Weights of a small mixture-of-experts language model, trained from scratch on English Wikipedia: vocabulary 37202.
Below are experts of layer 17 (counted from 0) of a mixture-of-experts language model. Rows are named router (the router's row for the expert), up (a neuron's input weights, with its number) and show model dimensions 0-127. Each number is 128 + 24 x the weight over its row's rms, rounded and kept within 0 to 255. Numbers have three digits each.
After each expert's rows: "gets" lists some tokens that make up at least twice as much of what it gets as of all text. This comes from a sample of Wikipedia text that the model never trained on. Tokens count by the router's weight.

# expert 6
router:118151138114174141106113110130170107085118095122112147096145130145083079140111155134126143186124161158087126130113118162095123152075173119094113159150121144099118123101135108145119133116138149137100135076141121099125126115115146133103142118127164160144139093131168104162114129149111144130130124150090154130125075140128140175120125166131116115095124123123141163113113162136133138109182
up0:153100109101164135130150121130107144114090138139107176101123095143117089126128148078143093115144141116132136097185130122163119131075115157122095138161149126139134161133152160132120120097150127139091112114118177173128127112118146119087114107109156115176147114128088078142141083129130128112121151115104138119174173145141138115100137094138085123133132131116119167103129140104148151127100
up1:115116090131132101089117174137118125082108152134130185145092134138086123096145166173141144134125145164125115121146128133115136135158085128113116132118142109122136075099119087093143112120144128110139150124117128114109090171150098145090123064132153138109161137146156136129144145153126131178163104077107143137145128130102136107149107121105141105132123143133141136125104131133088150129134
up2:139144143098149080132102111125101092148121124090098071146109130102121134148100119136095102142123106143142076113125160146094176121140130151077117156133106095099130121094130125114135067151144133137077124135134139131096149135122154134153130095144107118170129118138127167099159120124095182154119123132146126110130089173099169139137122077092170100127120139110105142109122155112168102120083
up3:110113126102155070130132139115116110159132150137123097148137103152124147103130153118141103125091174132096156129164124093149127130139192129116071139111141162146168121129086136136084167137139131170136120135138157115139118073136095137156137166114162129123092089138129127122106113138138112121137134130132123164125146119131138124148101133128131162117117123149137141117148132143139118154114
up4:083139082129171109145116124178145169079096110157098103109164145153123137111130133166140103124109108121115095114202132110067129133133158122144132109141136120112140105160106158120122137123149124135135135109152157130134140136135108172115184095165086137143142140116117156112112173138113119143100104126140155145117092126116177128078140126123153127135093126142133136118146154133094149144148
up5:134133091116069152129119139115150099107173098083114136119127132097108066161147143096081126127152160144092151144128129141116079120133112146109142121137154106129130137106127119133141120110133143121127103115106110095135126124115124127102149122086133148126170136152169136120118134180131147133127107122136175130150136171139121138126096174164119103133155120125108120113111132140161100127074
up6:139116084147114130100114110158179129113119107133111140114122180131155123116150080128116124104116149125151156110124102106139112117104125087115124085119114135142147157108106141158100094099117156146140172160122108112100121118130165118113132136108142127103109128152156128136109139136114112109106124169124133132103115106132125095140069105164133101126109148123136123075102128174131136156154
up7:108134120146144108125148130123144112122139145140110109141096162136131129127111191153139108174132139130100162156129103098115131119144144088150120117075138150113124153109137123098131094161182140142156118135162126140126079123149115115170116137196144129116154123121139150105121151117135136080125165111133149144143135091127115164144155108151126167103116123117150127121141117130107154079142
up8:135121115100114114159136105145124109110107111122113116145146138162167122106115134104116140153132137127128135088102148122158095173107157128131154113127117126088155126120121096105145127116106123121144140112082122135134123120108150100132157111147116121102137139104103089105186116110156081165105135094091144101166146138134139129167119151101103092088088124136143126091114153105131122114158
up9:081165100125117159125119104100150097099140154095130121127078109121110151117139103186115135104167164123096136172126108129147120126138193072125102139137072070114094087138128083094130105104161133144089129138106125136111158140155126172144128120149123112109168095124129082131095095144107126119098156113152088189107129129095168117130114061173124135124150105116124128095122131142145106145125
up10:150122132160092135113110118141151123156116119140138090142118150109144155119124155113120098145110138129142103140177180144156097096115126184126092128128093114120067119099150135141072122109138137164117111050130143151145146124154143142123145100168128112147113154109145126147110106138138120135137131125134133188122129133113110178135126109100117081111140114123122102112117175128158096139130
up11:120129111121126116123100103120131098183075147116114156127128122123147126129130083094160121115119105110080107126144142102091090090112128105121155172126097166138104140117098156117083122102136119116172115139140155131106181111133127090149104115118117137085116109114145129122131102080087123173151154141138123151122105131137087163113094120113122099094165107101094115159138129117098146160149
up12:118125117145144107078099122134165095183165148118125176128113090127129128115141108137160111107111202115116142124181109129102144119089189186104072125123156134120156125124177138100108177099080114094146123115129155120084120149128170158110102089167138137119105131094086157128114157112128151110129079129139172135121069119140159180122161172108129120136101145127110139116120114095090129178085
up13:118124142142164157132150088116144108139126138127070121166134159122139144109135124147143111125155116151122095113124102133142159111162114139153119118159128142162143087134110121094102079156098128123139130145117145147132174120108141137158121142129168124055135131189122110110120121147109128137122115131121085172111102139104123150197131184139120155132144116070122135104165154127091167127147
up14:131120109133109101118099123113125098105103114130103098136108187117161127176114155136132132092125073149128146135132182112142108147161141107111112118144155069093114131168120112188140128136125165154103146062131131156148107138124125100158154164088108130080128149138140137167096161101151121078142179134145159195102130193081113125125126104153157117128182129114125101132094118124109106119150
up15:140117126131123135147142174185125121119081140151110134146131127132119164127158141158113136200122097120154139093153148138161116118114157126081097102131123138112139154163107113140112121116111117132146169200170149145118107159115107112122153150042134135101194085126121097125140125145121128090140108133103132113135164093131092142136141145140145090147142168100168141163162120155118124119109
gets: " of", " and", ",", " for", " as", " with"

# expert 1
router:114141152154129140136171136133110104102130100117155145127122114108094111100145153127116131153124157145116145119122132121119133148140152133119101091116141107121105135108161137121121120119180143131122115078152194057104102143133160148088154140127134140110156139137172099106133086131150135125104100144111111136115099148144148116086109162132121128145104141133124125089159171095110123123152
up0:135144162130166116110128149096136128039147151127147074127161125140148154131158142099149156132176162151153149113112123128125137185118116135154130100152120164105160164103141165114084140129146120167122143143110151128119121166115130146097134104115131135103105160120125084109118093117154151142114123121123122072146146122148078152092099114136105159129126113107114086127130180127125141130108
up1:110133090072099097134142091185103132096162117145093104168136137105145125097151094152121103191104109109169171131122096139151151143093151105138113125094147160153118169160141143130097112087094124111137132125130147140150135094135122140140087189125112096125120130155164106131079105111135130099146118169113137126151099143133125097072149095078128109100119122108121113103144116099119104178113
up2:107123142121130143103113112197180096116100176091133157116163124138139101121120101136112124100127125114121158131133139114170117162177181113166147090118118116158096154154146123136097082110117110134130140172146152144114085124112103147131170121157128112135106141095133125139116166098107109149111091134127114110176153161154098105148117136141130098168137100112127136113147123113122093136097
up3:135113133101149096117134158082145110145129120097114122178128122115149093118157123131125126127129168122128117133131111114132120135139167080150143126080128116133158166074124090112102091115105130131124153116117181118101118107080133150135102141128136130097170116184119109159108070138148149112109113115126127116169123091126130149151147165120127122110101131166113106132146185098122086131151
up4:139124175130133108068150111126133118119104167104089128104121125113112129116130083132132165138135145144153146148158118115142078131101112097115136124108133144153107097154115128105063162121166125136104149138107143134134087162134143142110155110119129155127105099110135123155127117082146177131161096044126186142157103153119129153114115111148140092093127141140128101134151157114166149098157
up5:095134153115111113114108175109104100139068117111108156167126120142129133102131128124157130120102120122134163092132145149139110133143143124129147145105126129152136120174140144109107118123109138119178157159164153114149187174090138091122116130125134113124148164081133103127103127114126118133116136119113139150126147101147126117087138109108137102102128154100174121155127135122151128151123
up6:151110133099080130107135132121160097137093128108127088142158158154161130117125140181101093155084094110127067150150135168112166126107122137150114135112142097136115123121127100159114105146215135139116143139123180105113131130107148132140161145128142128099085136140176112155055159090148129117130096124135172165114157109107105103134117155164108105136100119163174075109117143114136130113147
up7:166155102151189149147134137130127123121125122097115069131120125107115100130143097098107134138104115059142138097146178115162075145122186103152118150074132115096137159155099106091154119146099148155107154132102119160101160128157145150091126140111118167118136117129109118180133084151137153116197121152135133125157152125126115151167138158142163168115144158159084142141102136111100176160108
up8:146114168117139168142149132114180141120121129123119137139136130115104133108103165118147124145131179154162156130150134120134146111121145168134102139154103156092097158161152142134117135133099170115141101143126174143148085140121129157124116145153136163183164160125125155142136080132136103077105134137072126129149139147137102089124105135143103171143090125118140159098116129108116129115122
up9:106163160088182103134107132125139068099142138137138114159129154158180107154146095167125144124118159172145105115137151100133160091158107128151143122114136106082140116158128116110103140118140122146123102124070135131149084126111101132110120091143152109131107167138137092126101144196113155111146123129121186118134119172176122150178125171129132108167104105063092118140149083130119122107166
up10:121118145128118137140136109172183095118123153127112118080099146108164141104132136127103120128101146151177133132080156140142122176124091126165167122131137184146122137098097133099147144110166129098166138111137140155136119095123125156147124122112104098136119158072108072184131086146119162142111127130127126135111140120153133083139117152130108155104113089121105158107131134121157106100205
up11:109106104110125080151134166160111152100103180158104137110147143127122121153136173140120120152109131160124134136129080175119078155131160126151124139129123153143093154146066153094137173157146103154169126123098137122150159148106122112132115130124134179124075132157142160130152138134144131125117152141122161103134148094145129142099109107112135124128146115054148072117129101097152123128146
up12:106095140103118116116123194149133114128111113099155112125084103115132104108095124136203126139138134132107106144117094094132139143195104137162124097122171140124111098112093113116153151142138134171144145122120118149129136145148090132127118164117125116102132106124109142102124133142133124137155118162111133136130124148096140128166126123137137126151098116157165134134106119115130161116147
up13:106123143121130138104153119115134112107111145154126130104169152127135157149110176134117096087117152175142185107126113162129154139079105140145146122146133119154139132106166167100116111121100137077118134137125145163124159096172125102171175177157085089091164144174142080096154120113146082121122154149154124132101113154107117149095123111130093136121170129108131122081182173137144114130114
up14:119127106148089162138160152138097160116137136131129135154124114116139149104109092108106133165166136147123118097106136130139156105175128134176132144120163131134107136085108138133114110137146163127102101115201112117148146127124203114118127135116148120125107146141146098184148144110118146156136123105115175144112093083130161107148102132151089141162162115168140133100137127138106138142119
up15:101140109121103089117137105126119087109137119123114150082141118119137145087094149143128129123102110164151128133103142137149159157146132107100136130149079145132137124132166117091107139134118076139170135151140135091154131123143124180122102108097139139090120134133109118081095102101131071123137132134138099124098139152114143098146113132117143115128085116106095109107149128089134118089170
gets: "1", "0", "2", "3", "4", "6"

# expert 3
router:115099169159168149168148168152136097107114104148156121115120111118085123122142120142112125149157141136128136113117159141132105123084149105131133151111173154143136122122147133099087129131185171156126104082135121096122139108150140124107164142124156106138135102114160094132135122115156169124117101124157140099132118112099115145095138135131132135116126132149136140108167141103134111128142
up0:126134117116156137122104119122180088125103162144114133097121121112129133147160131136116111159203116124141139121102138105137137152137115121114164135145129123157134103133118136150123126118070112082130166132118115116130109119136156104077186120140141104154118133089141137117151111133136129133113140146120126126133155130126154125111136167170154119104137108131142097128087129147193134126151
up1:124156205148142162139126163136139133141153098131172132107097152110160110113136141155118101123128113126131119143080144139155100145155134146096125136094157134110114166133123146156155139133134120167165094140129153107091107133138147173151133140178111149113171086107152141088129122153137146110135111124139131118134107112141119129111161095176102117157123119091132130118179120101138136162138
up2:085173121096117141126135105119197104097109121146146157132144105098103150144069099146143147120188157172109155115155139146111118127130201141163139153132089099117106118107140109081116106160195127109098131119113137109121107130163120115103123139114090122117109136124136096107120097138059132109069131134108129113147133141123133170107135143130069130114117130172129145110137124101111130139062
up3:152110086134153136167126140092127118137143121101149147159156086105130142118187106138108161120148130098145143115115133139135134116084120106155139140092086126117144128101157133114093104114139106126140082146114201125114078103121115119145130132113100124115159155109174140140111098114115160117131129169122109135188150116152137129109082133156094074087129163131149133138139090139139138128124
up4:091128102134128120117154135145113115115081097171150149110069115140186143154130186150154135126109141120150080180098110152147108148115178107143080131096113137118130105122142113089152129112116154172117125109160088145135147102090158131132105074122112132136142164104157136148166111096075120139157167166107140141109140094111127129105102127157111104136105111168136113093144117151140130148152
up5:102142145135097077146158143096124121073128120133082143102113136100114155130122138102113135140196081128119161143131106122096149142119097133152134153124161123149182129130118148131104085149130167120130162144142153079109133140120149113155137100165173153124147123122097128093172119096098084130146146157139126087113166095114103108135113107150089152102106119086131117127111094096122112113086
up6:136124102138165104138177127122120112138151127100129131163126139140112098107164117146120130110109126124125127117163139111109134098126151139142164143157133130111127137142165125092166117133132132154142136070102103128132115118149106096147124117105148102184113148123127133144094159143156153234152125135120137109138120117141146171126113097112134158152114132102143133080127081112125134135099
up7:131105105095134128118145115133122083102137081120168122121109155145124162092104093111121120093143120138103135142119161108186091124125161125131103130103150144127132118134121140109163134119100167136094153100121170118130116092095094146141152164137089149122142106133110114096109145122148146143100151132117131148134090104155160138093145140152133124119078114124163098100117143096162153130122
up8:106103146140106128133174154107126133101130127137145108143141143115127134157127145125132158102136140123121107123142185117112119136148146128114088144112097140093139130079164152100119077164149125120203116140122116127100128145150098128138144130162118099116139098155133097118121130087106072111096132114137113100166153158146125156103086140146117114096080136170116121102132116113134090108199
up9:124150117122156121158165166152160130099146114128130160096138113116107111142125074113078093167120078113132120105128153106116114131173149110132143134151130096128064115120106159090108152128108176163139140092126153116099137150139117167158123162154095126133155142145157148115114125094119146135136139124140141123108141134119146148101141079183115110121133188117161106122129135149129071092181
up10:086091122115165116101111086147140138072109138138148102142092124157111171143127161110131117153179121165105117129124149121148129150104128166143139098141132132104139108171142163184145183129148135132132147112115115194157115113123143164142123120189151126108119111172124128153096167106109116149127145164133138131098138113152110108131123098099116083110126093141129136139128071130159153124148
up11:089134126089179179115181103105153125122114137116153097159122118160165099120131138131108132153171145136115110138163147140129123072152110119149137165109129112171159100120121139108136131133114153138137168129109120157077107134139126142092137128153133149094152142136156158116118125079100158114147096124137128114157153139121131106152149141136102119077173182136180137116085120115123098127085
up12:123112154103133104135132200103107111116128072109129134149123091154145146110138102154144100164077122091145094127133168125074143136167165109132120114133165132104116152111113063141122111146144160132125133145140184143118122133167082151151144157122100129116147096118179122101119118116111127131133081150123083139125166148131137124142090165105120152149107156096155119101129172091115120147179
up13:113170127132146094130133112095114121134111133157143128115130148110149178171137158146122159136188136109119125119112180130126131103119126143153087116166138150145124132155156130118178128103103111154117118092219083138126122151126151110093139130117152130147122046101145138106167112159133103106104116126155135120121136107104132106099143119118118128085101095098093151107157131102152159150107
up14:113076116156143131132123147117144110101140130116133092132143133123094101121109137123172124149106113134135114116135128118161136119122145117112136125138120158076115147106143119172132121129134155104118120125118112162152141138159145124131102137145090127134150156162155130171131107153143109136182099117127133108103119106069107121165188137181082141113140107107119137112167113110124151116148
up15:105139126136162132142107074136130104117149122123124140137102111158113147138107129079130097108101111147128113097049113125132109151150159130097140143126183161137114082123160106126168123134114123141149113159146117134133121133073090105151148148124138141150184111157120154136092124113137152106127158114119157138121141139152167128132120129107138087119146150128170134081103111094119165162095
gets: " in", "-", "==", " on", " his", "'s"

# expert 7
router:106123149123157105157138110129129110067093122118082114130129127118114117100128146128111118111126152099132120118142129109098118138117108118094108097119099112100117147133143129120138081151161188126158145106137168102065095115134125099122118133148138155141133116131149136158108127094113189133129082109130173090113112134159122169128143143143153113156138171136127145121093128084128096115135
up0:185153151139109110136160145130136085149146142097108160137146134127139131102168117157098122166158141159112104132097150112102111127154153135159159136111141163100111138129162089142098117107161124133099100115118112115144115140184141098094127135134138144159091107115150133157148129168170182145128133137150154126122115148144133117196115105129131134082127102131119137112085158134197096173147
up1:109150151144108102115137136090150165086082146093104160112107131174101075070144135145104095137129100097141123110197091076100147107100133121144109124157083090127141178098129143124141082145114120122143124097152122119113133150132135133137141102133153147120126120147121093128091136111139135092145126159153130119136154136148142175094139129157122068160094132143137146111125112145126168142113
up2:130097091114107096104157182076132121123114132105102114083124137135109107134109138089129103120107151096115150163173112150119123142130144172104142129114120119153120110144103119139125096127082130171131150166148088129136129107127111151099116185121122147098136146117145099131118119153135138146170100138145116123132099180119143127138133124160145104104167097089103121122136091148162125130086
up3:159086096070147096169146101125130096125086143119139090125144137107123147161151138116138146130136151139133169072114136115150157111142118094127146123136125141099112169153093175183133096150097096108145101155152102110103129156106104097100112135142128140161140160111141131088161138104147131089122120144141126082099137139158128128093099096148135150164059122159142145108148111152088140136091
up4:097132136086125134126171171118165087117113175098107151125131130128129079097115153151128104134166142146123138125117144136126145147135151108166145135113127135127181175152145142107079135107138137112134111131152138156159098181191107112127153156105103146090123120111136120136135141161155113128152139114132141132137143145123157129140173137117152129144107058141097083144160097149099121128140
up5:107110146134103114129123102109121111107104150133145093125174130156139157109070132165132094173145101149160120126097119163090185146127129165123108150133092106116128174142141080142152104153159090145123132118148125100112089117135081111084142153091126131128159142132142159118099095149113164087082193108102156149124119133132122130122138115160125107138167079103158132169134144131145125145162
up6:147169110102100122142094083108127132105094141117102081111131143131137139141116115118069136111153111139111137132122114126120072143140125134106153128172109134082098122082092096156141151145143121124125131072126165172122135122117160167101119123142134172126142125106120111154102109160120102116110136132149179102123112097115125154131180157100152127134154133109132099079134095107074119110120
up7:159121109160126099130152154112125151125108132110121136132138119135125170076100105169111095145172097104149126105130130126175159164106117145147156091098153123136165156125120115059153118126127149143125111187135114097097132140108099158111081151108109129169139135135103129144125161107139133161128105156130107121129136123161135161109128106126140112162138160155102146148126157127124125097167
up8:194151102166154148136116125183137123148130113112119124162128133151152104175156140105112149116096173101136122132163099160128066140107156152131163139129096138140107118117149139118098114170110118084141144141100109136109105110101157145121163141148122117149109139115102176148127095128124149121085172104138110137133115114140129126130123177132150111093122151142166161093121111125123133132136
up9:150092115133134137110192134127063079159103158099119097160110143073138122128092083109102132135118109107129145100121118121138128152147064159155090131100141125118080132143129159171183086154138153113160148145124135129174121117140110142120137116091127137154122152136117120100162120127147120140114128152166154137155086145118089146136142128162132112135085121124139136128115127133154137136164
up10:099119162084127143102146124136115145124096139110130122090140158136146112137125118129137141099119185141117116117117143139096139125140101117110071122130147183053103133137161106156147124133101121166101141152155146092118087150109165106163172136162131109160132108119145134105138139134127123125089145132125147113111115145132107142104078126123093161130119129130128138110104132119122101114160
up11:105138172110151120135142120138127111107155114071134144106162102130145128155149169113136142155127188112136076108151156126146091093112138101135149127105104141128159105112144128100112117127114155119158091178120141124138160144123071154125113128141156130105125157130150115075106112152117133154102127122098130113156148130150128131079115165128150175127101167064104122093102145125133138157116
up12:147130127121130133120159108111116085162091149090101079156112134156195098154120148150106159122123147151098079164082125105088092139140087111134108157105120077109120149125128125145126141108126122095137124105094179096141155134106138116100126120092094109110140156153133130110155081139132157075127183138120137152120126153134123139084132126123110133145114085139119143118123113123108107102177
up13:143110139119132145121094143147110140104122159147109150163133129153133135153131110137125100128134207176126143140109113105171097149139102113141154157098104143087160158161137115119156134095159138167128137106146132116114069146114107141152145160084170168135121127119129142104106159102110136159146136152147152108163098151155121145114119145103113156134121146108146142132117141113121125113155
up14:097118119138128142080134095122096111123107130113089121141118138099134106134129145101133115131117143162133112137081087152120098116154115164125146116082112145137121143117150118092141074108130100117117085111083130133156072051164131145148151105115137080101116141119134141123103081146167113114126139170133151122109114102136125166165145097168092141099121154129118120128167128154160115129124
up15:126132159146159166116116172066141150111077163145156140138098098160074103118115124154165125135129132140152099155122119115141140125097111154139121143130111162152108137140131137107123123143197170121125103107141134116143142108165131119123134121095146070119107140118104124094149079071117112161132124111136157143126148115136082136103154147096093118128099114107086095132128103144104075162145
gets: "\n", " |\n", ".\n\n", "|", ")\n", ".\n"

# expert 15
router:132136111154100141121140121139151101102088134104131138128116104112086130128139157107096137144157100151142130145101151134125131127113139100148122126127160155104123138057171105096114124152160139168139129122134111125160126108105126123094129118143119122150130100152170096148124120151119192108112112154100148115155118137131151168114110163133140112125151139117110127135129107138160140098087
up0:137115162154108131145138122126118147117132144150128088129109150160152135086138073108124120154118146149138142141123174101128156124171161095123118153103123129086099158151141071129159087128141136194182145133124165123086110099146126111142133104103117123149146083090154092187119103125123122147096145093098184140134119167073150125145154146156126149124139136104101157127131153133178132121117
up1:084091118126109064142118095076121117119155149141118131122113141110156087160106098110153127104117117132136153136154102126118086175137121115132087143095114115111166149143156083143149103074131132109105104129133134151097125131106128100118145149111131150117094153110153127100139076129164164132092120144095180171123101126102141139135107125145126126099112097141135138156136122147165177076135
up2:120121139159106119176110109113125118121148127178145155125111045092103131103104109152106141094134113131157117143117125139100098126132119107143153111138119142149092101088126132100151153131101138135164157118139123173143099121151116110145133093109112130097110100136102146120121181108123134179148119121108063068128106085135123134076131100132125089128155117118130144152129127082136098130143
up3:101111170139106122149131105141124149159115135109116162125147135087143080117161123185063096125147129112131093122116102098099169150122137094140123115121160144115166114096139081149141095117146107136156123186099192098147122134101134102129107077129083135156137166152099129140109117112150155126120160132138154102139075114119137138155105177100099121117099127141113132167128084144156111123153
up4:102168110105137154116161165123164137077128122123150108109126147106124108120141155119145123082183111189150121104128149086151138147119117115138119105122160130141151116173122128097145140117119117123123185152107144133124153118128124109116134149157104148170176132115141184169103101118154122071125123125122151163127121105125136128095145165101183142106145138117154114135086137132167129095147
up5:115180136111106149121135085161094111122121124112140167098097142100110147117127083130139121102140129186121146112097150141126114144113146152125132133149132116162179123107114116136136120166126105085131115156110149135114095088132141163131115130186121123135121134156104142126103101128120148123133105158117153121143086156166177141125119124103110116083141161121135118140137130120140165146086
up6:166134112142111124123128123151132118139129122119102085119067144141102128145142112150124111178069111113120124105120135125151143139102111136118144113109132109117171092065074139090106117082091100126113165115085127110135090130179142088129144122136113103131134112109130102115143138124126152112187100112142129111131127125094146126100129110153150113124187153148102130082130146073133120125121
up7:106082151141130170133151129160143125109115135120120156100126132138117137113114084104125113097157136117123095142152134191147103182100156151111090088162135130122120133099148143212091110106130091128126121123114133115110126129119175110112151138140143150139082094101108129103126106109086157069124145158129135125103112124093111150144118152150136076124099120129108132121155125128178138148164
up8:109111118122094166094111108128125106151173091142160096095154157159103133149148121140117112146152111161143150125101130085136131094126141111170125092133120170126091147123096142129118134101105139115181086124127155116113126184158109130114170149091093143104121100126114118195124124111089083131097162146129120131147156092147126139103152146138134108134175102123093147083152135189167133148118
up9:128108110150127136146152126136139108126120132135156115089128140083122127129158143178132140072154129115132113095084121121120114132128132129128140132149117102135111119104107177128109100174128139106110158151120126154149115075170133143137099098186121098165119155090085146084130133088156107151085113092140148133133142119123129133125121135118127109129134154174103089115153120102151133147142
up10:117121081091150141168115103087183098090148146161120107092155117117140154107122126133124124163101131109140110123138140136108114143199161140099160121149155127097144136143140125122122098099118149106124131155127097176173121120117136134089138117140119140131124145096096144106099169147115138126128152096126134133152120154100124139158102126087133108120130137130157099109126131104138160116125
up11:106114135115133146122117129158111154117059170105126150101137107148142170127123116084141149109142125174165098109118158119130103131154120110151114136158177155158084149137111121087132142149124139172139109128151159124153120131146162117124147145133089103136156121118157116188153086111102141132145096096112133118146104140160125125122137135113156138112136143137112142145127103143149134087082
up12:146097163169119101094048159122148162111081132133116099104149160132155118072138154115110121165126117138086143104090143085137119123161095126135112171140166149144112133101150109167107118127137123123103157133131136159133130128139106127116114120152130162141119160130175102115130192108122178126139123171132113095138118138154088193160094129126113117135172134114074117120155139151163116088134
up13:085130117148122128127122095103132108076119118162107101113162140138169121132123150157092125102116074166150132154109142110154101114103079099162114074104117129128156156112159146111107115139166123162126134119160135174133152168115091115135108123132111131146122161121119108121109101110134129134154116113137136140134138098135182177105138084118170116116137113134139139164126157132130116146126
up14:156144110153088124127141163131144142102142172125157194155148097137146118119145122094112127125187085110142092131109122187138162091123120137106128100084112154118140110089093131107127078149108133132139118162118105136134128102139139098107123124117111108125139112063129089170141112118086133124125107109128103122134120142169113146086157141136091099114135154061162117181138143145176116176120
up15:123162136156131129134149114113096102081103144119139109156106099136090096107125132155143131105131177116148139113113129136101112171171090156113110156120124116127122131148125101121120068119154111153153140056167165131129140098126153081145124086142147131098144188139088146120135096146150147131094159068128145140138133166123153123075083079148103140116093149147138109110107068156103128130138
gets: " |", ";", " United", " National", " World", " American"

# expert 9
router:123165127104161202151163144167135084103081100143151088108155124141079101112141118127144133133145155099119140126110142130139113172138149105171106120171127108101111141121144114105139133150145130132126113145181170115130118108141120139100171102133124153144129103118129086142113102135126156142130128122118134084114066113146120134120130133118139135140126143134159155109142147104127132103140
up0:086109134112143151113165149148134174133175160154147118165131083130085135154120150134161154120111140118067137100137139140133139150150125134179136107137141103142094133131085136147122095124155121110151146130141150130138103120117117143045138125086093141125113104147103123140155075086150105125206105116175151168142120155098156152074154145123116098131102118126124134146120105099120157139152
up1:112133110148131170099081116104114117122150139149145194124116138118107120102131146111122132084146153125108143149166141160120093144145123105139101130125095122152092106183100132128163120148137116117152120129119121153196147113156152159153139119152109134148135145155107092112170138148113174152102143138116167133136088132148112095127125115107138122138104101140143089144176167104150127119102
up2:179131163119116105139129167146136147124091178097125113119126130133136131093115113151111161152154129132137096113129132108130078120167155154111112146104106113103119116134123142136126138174080143132143107121128152146128086146119122115116129117136128109114132120121127139126122073165097140119107122097153131140100119093128073128101129181127109088112163074135107169152124153125123084115140
up3:126083146133064116072113123107131098127118114097167082105127102140117137105104110127153127129111136116136116189112121110116168114135122129106136113089114147118127127126136119129156143138120140112104120126104101171152114153135100113106145146109149140115132127131137139098124133166151155159179120197134162204117141179154177148093128168137130147143139140156119119156125140135135129088115
up4:106091103148105104099108109123130102161109161131140144143145114166151137108126198140108096146167075136117123131115113162110102141093157132156127131145127192131167134165124113128139102125127134083134136153156174068129171153115130131147139102120099115095141124122182101090129109115164098137124116130122130129179150116119123116158138094086125130125091197161099092128156134130157122129145
up5:142135104131113147147109115119119080124128102144095149146132124141139120155168148145154140142183149107170169101142148121098101170149102124154147099115110130179101150121134112120143157088149128157163160128128137070103112082110133134183133120166134142092140091116164130180137107160115113094109100154154134146143147145094146123159123119151152108123115132126101128148153107134157125149158
up6:146141097106156131114104162176149152122109152112119105088131127098138075133120116175122114093167113137124153104156164119123099139122134124111115164096171082131134104089102090129150134130106086166113148138133135111143119096145128131139146104118128109125148147147115121088162083151105124124129142146131110163141154140124134117101118133148064117161085106109123117113133119143129180124117
up7:080169097114145131120162144152119088142111124118135100138104120104147121120114126070186132160116085110148099141144138189119133140132133153168157142137109143137145110147133104078129150132131139110115055115170137142116174100072132128064106114126154192144147132129133122132155150085094124109098123117096115173116150131134096117136117133136100097133123120151129164135089129125122132128140
up8:094127122081112155130102086102162083147175088167113130105101115115129162129126107086141148125146115157134069087105111141096119147114116129107093142110090167143099126108148122129089128128157116184102106111128129123094134121118176106093100174129091118086118119115135113148132067125125165119132132091092139094122153135123111124124119128142150129069162164079125144149138162119164087163112
up9:177153150142142134102106132155147157136126113170159114104118138136144148109113093129090098111118132132110149143180118105180125099117139172117102114142129079129124130107173100071133126157106166126158129102132125114121112112163124142124129124178126152129128147111125137117055113119137150129159133117174105140117101126109124138127142122148151132167084116150172115156103143128135159094154
up10:101124137127143134091161126149155128121128132129144169130169121124179105114158160150143127115118167126122148128164132136129117135172141144155105118146170113105133125148124137078103074150222071171097105126132126129137106126198106105117122100130099075104151115099172145138130162146116125130154133140173145134112117144127119133120117112090119133118156117183161104106119130090147120102138
up11:113142108119134116129128119142133100132103154145125149141108176114111107124160082148126141111116097135146148102122118123137110133119062089122153146103115153095160174128111126119093136130110124158200119139150102121107136102127141157187108115112122149181148133119170116141162178138158129176136113125133150105118078140119099138098154134122129159157127114107147152141135135065073134142121
up12:172144118187154119133127173125119145151176146136106122127130132149131127118078110132154113111125102094153149153126118135095102085152082143116092135131119117155139148139179105106144112152099136167158148124128137110105144107132125134132101113171142150128092143147132117120128129109155138112163118111138167061139081080114179132160135167138163134105097149107148161142115130120120127111089
up13:132160153092108128144102174117127138090081115136127138112146110129101137126109137104143111103152117172131116090131117175134139137125129154130170091137114107144099118114149142165146130092149119084161133115142179145141132112150111148121138141149114138119105107126165105125080146089069117109065173137147108153130128146102112102123108130092141099157120212155168141133128159117176110150107
up14:147118113136130141144136123125127141092137135101137123132114128118131186161172171163136102132113127104137130112159142162128129136103129155100155060113136179135127107153156131129157143109114134117148094107164162142141147108132141139138122129145108153110116161102124152173132147102150099127125127123168147140137125122149141101140104128128131114111135146131138108108094127145121114082167
up15:148084129160143094142117153124116166120089136121116123126127141145137143106141098134050126140150099193124125124135135166105132141135115129152149145120144118149165122154146127130142115131092107142142149160133124140127137086108121146149129095085096096111189115133133096119141140113142090112125112066138123175142168130178140080122120156132107113142123130120145139202140120143139108133101
gets: " |", ",", ":", " of", "-", "."